config.toml
hidden_size = 256
router_score = "softmax"
balance_bias = false
router_cosine_scale = 14.0
vocab_size = 14833
optimizer = "adamw"
beta2 = 0.99
batch_tokens = [32768, 65536, 131072]
max_seq_len = 1024
Below are experts of layer 6 (counted from 0) of a mixture-of-experts language model. Rows are named router (the router's row for the expert) and show model dimensions 0-127. Each number is 128 + 32 x the weight over its row's rms, rounded and kept within 0 to 255. Numbers have three digits each.
After each expert's rows: a language model's description of what the expert responds to. This comes from a sample of Wikipedia text that the model never trained on.

# expert 10
router:094158051102074104116116139105162175143150139156114178104097128106130085153120160098094117091127135142100154124139118087145069146129162124149089084037107126094110139095113152087100139122145104117137137063091100133107150186094069127163123146166104094127153127108120120105112112174107102153116135154074152186073081112105196081146142122069175140171098084077117101111133141173163060160084
Description: First tokens of cells in sports, award and roster tables after pipes or line breaks, such as Best, FW, Nominated, ENG.

# expert 29
router:121162148120135123161105132116122070185115088104146137099120036116183097071111112083096197132145103144135148195146111165099129035099168130136140115116120160104139151095084044107117104132207133108181094096155142104144123153167143132157093103127125152146154156120141171145176116108079130128122186081181139128060140201153138116139127118158143153103181152163130128093155104137126154116101
Description: Paragraph breaks after sentences and the openers that follow, such as However, After, In 2012 when, and heading equals signs.

# expert 6
router:050127174099146154128070103115081103132071135188113146163151134133136136092135168113165148208161158122186104104135156085138099118062100050147155138095089148168125066139136188135122135151147125136109133174083142118156196190074098108099112127155098159090122114101111149125135120080103167164138129092108145081119121131127089144148115168138100098149135158167164163106159125108144095158110
Description: Spaces and first digits inside number tables with pipes, such as score grids, sports statistics, coordinates and fractions.

# expert 2
router:113176127082109095151118080099167119139108211122131183173118153147091179084110168123088077134123119104164105169099131142133117103154181119134132118001107116123147107055122059153126148116157129174168156124167073141119156177140057158124084133134118141133100142171134146141154132139159157084128118190097127150137136108175142137116128135048143097100153107044114103065110132102206111140076
Description: Words inside quoted song, book or work titles and foreign-language names, such as the in "Lines in the Sand", Memorial, der.

# expert 14
router:092070151109096155136138098107096116130133144094092101120115153084121118162110083197101061118137176163135106117124151153118161137085090186113121165152093143149097096146140145117138106103141099178129105185121108128189136164149109166130141107178135085090100108163117179119140098081116122141127101164122247172118148131118124094188147101108086176105104159155135141084122110149139187129110
Description: First pieces of split words and digits inside measurements, such as s in sidings, prem in premise, 9 in 950 ft.

# expert 30
router:095098109107081121095101117109177189127105075095101096090112089093153138113159115172117059185189118146134180117121042119146144155162177149142133166111132152147107101092161139132124142110121173069157192117113100155094081153144068155140157133124136101109102108172161096113125169141090094138102093109138139146094145127101141164146133138131122109125100100089076102103137110114159133106089
Description: Middle word pieces of common English words, often following the or a, such as Col-lect-ive, Sur-round, mer-it, ref-lections.

# expert 3
router:128112174124080103125067119108130097091138044145111097053145121164202089135147190137118139157070124086093122142165121129101093099133100096142073068119170133163109120141137174086152162155129130094109092131091138143184148100137116199163108150112142073171154181046167110072139138174117160072140124048169129133178148165122106099150133104146164124136125173115104156105111122118138088121092
Description: First word piece of proper names of people and places, often after in, to or a comma, such as Las Vegas, D-over, Lic-inius.

# expert 11
router:158168137128205157173132133099121117128178182125086098144126156096126158128099134141124160097078157125130130120060133154108094153155155082130146123080169177142123132130103075103117137182149152164162159091112091112119091076113119122120160175095098122183163112131127036070184080110123096105094117141084087096086178110097114112099150062134147155126100145085181143152093143145112096153094
Description: Table cell pipes at line starts and after cells, section heading equals signs, and list dashes in discographies, filmographies and results tables.

# expert 25
router:121128184129130180141162139093135156141121110097135105168096119137058143116067114140065158161168119106121129048105135148123146098193082097080088090118082133139105143115135123091094072132147091200151080173130125141085136118147076158148109088099154091114145165150097085096168176130112106148112138142130114054091140105137120144106101118086089121141121179116166167122160102125146125196093
Description: Pronouns, auxiliaries and common verbs in quoted speech and plot narration, such as could, never, we, be, get, not.

# expert 18
router:141125093123106123073116129120180189139168111084117127155151095228137169107167136116101132123132109104123107133127086165142122117137164054131146180205139166145118114149115087168134125140078110084095092080188091138118115145146086118120122151167146159152137129139147162092120116070061156077148112119128105134162142130098106163131149128121176160089135106092132113149148114073149103160102
Description: Final word pieces of foreign names and words, often vowel endings, such as Sigkoun-as, Rodrig-uez, Épine-u-il, Sclerot-omy.

# expert 19
router:090130151121096106114117099109109118093101142184122147134124105065156175122121142178183134112084106169117148095134182085157096086106131158121112157097112125149087129046107105122124123121100161168158124108115132159108191187121088140129117137175119142094161124133173113143100103153121171193123119125090156129070159092114096132159110213121130123083101175088165120099122183129197135090103
Description: Bare space tokens before years, dates and figures after months or in, plus heading words like Albums, Women, medal, ±%.

# expert 28
router:058119118119116167063131115093086181127113181082114101126078147190162109125125177164161086105149125142150095153165154104095115114117119126107123131098061133180105131057108134098100112125148083116130050128137099155090151109122098170075148114124097136150158097165135102117108136096132124185162110129181173112100174143061096172104111129079158086100100130170104167137143122103119087121105
Description: Sentence-initial articles and words like A, The, This, According, and table separator rows or heading ends.

# expert 5
router:109102150112083136131140095100111174082099102133101140141165139115101143149189117119136086112182133168092103114140105128161117086153123152109193115133083154107108067121107180162135120090151134138086090149171149082118207134064117073083115198089128091113057123151140138100143105064088179122062157159106125115085101157119143125161104120158039125110106153126139161139062169083117100118120
Description: Pronouns, verbs and prepositions in narrative about a person's actions, such as his, He, continued, returned, spent, accused of.

# expert 1
router:118131151111087108094142052126131184107160124118141051145139140163132119142111133128147105123097131158121141190162135122157164161142158149105139054065116158095083115094122134112113107118101153033149130126148135159152179139095114147155078112159129115117091073178151167117151125155149108152126114188146189113099164129094132099122170208103154117142074113119083118138146142132179139146086
Description: Words and capital-letter pieces inside names of organizations, units and bodies, such as Supreme, Regiment, Foundation, Committee, Council.

# expert 24
router:124108172098121167062138112123093133085166171139192139141076134109152199189078100105136165122198099106136141121107121059129126140093123143118123157085119148097133148120160088128077124091096113116137150127142119108170083176175138101089094105147097134116090083124186174134069091119204086134144180135103132120116177119157118128187117173068147147102090162154183159157087082155124170093117
Description: Month names inside dates after a day number or on, such as 28 July 1963, born September 13, plus some determiners.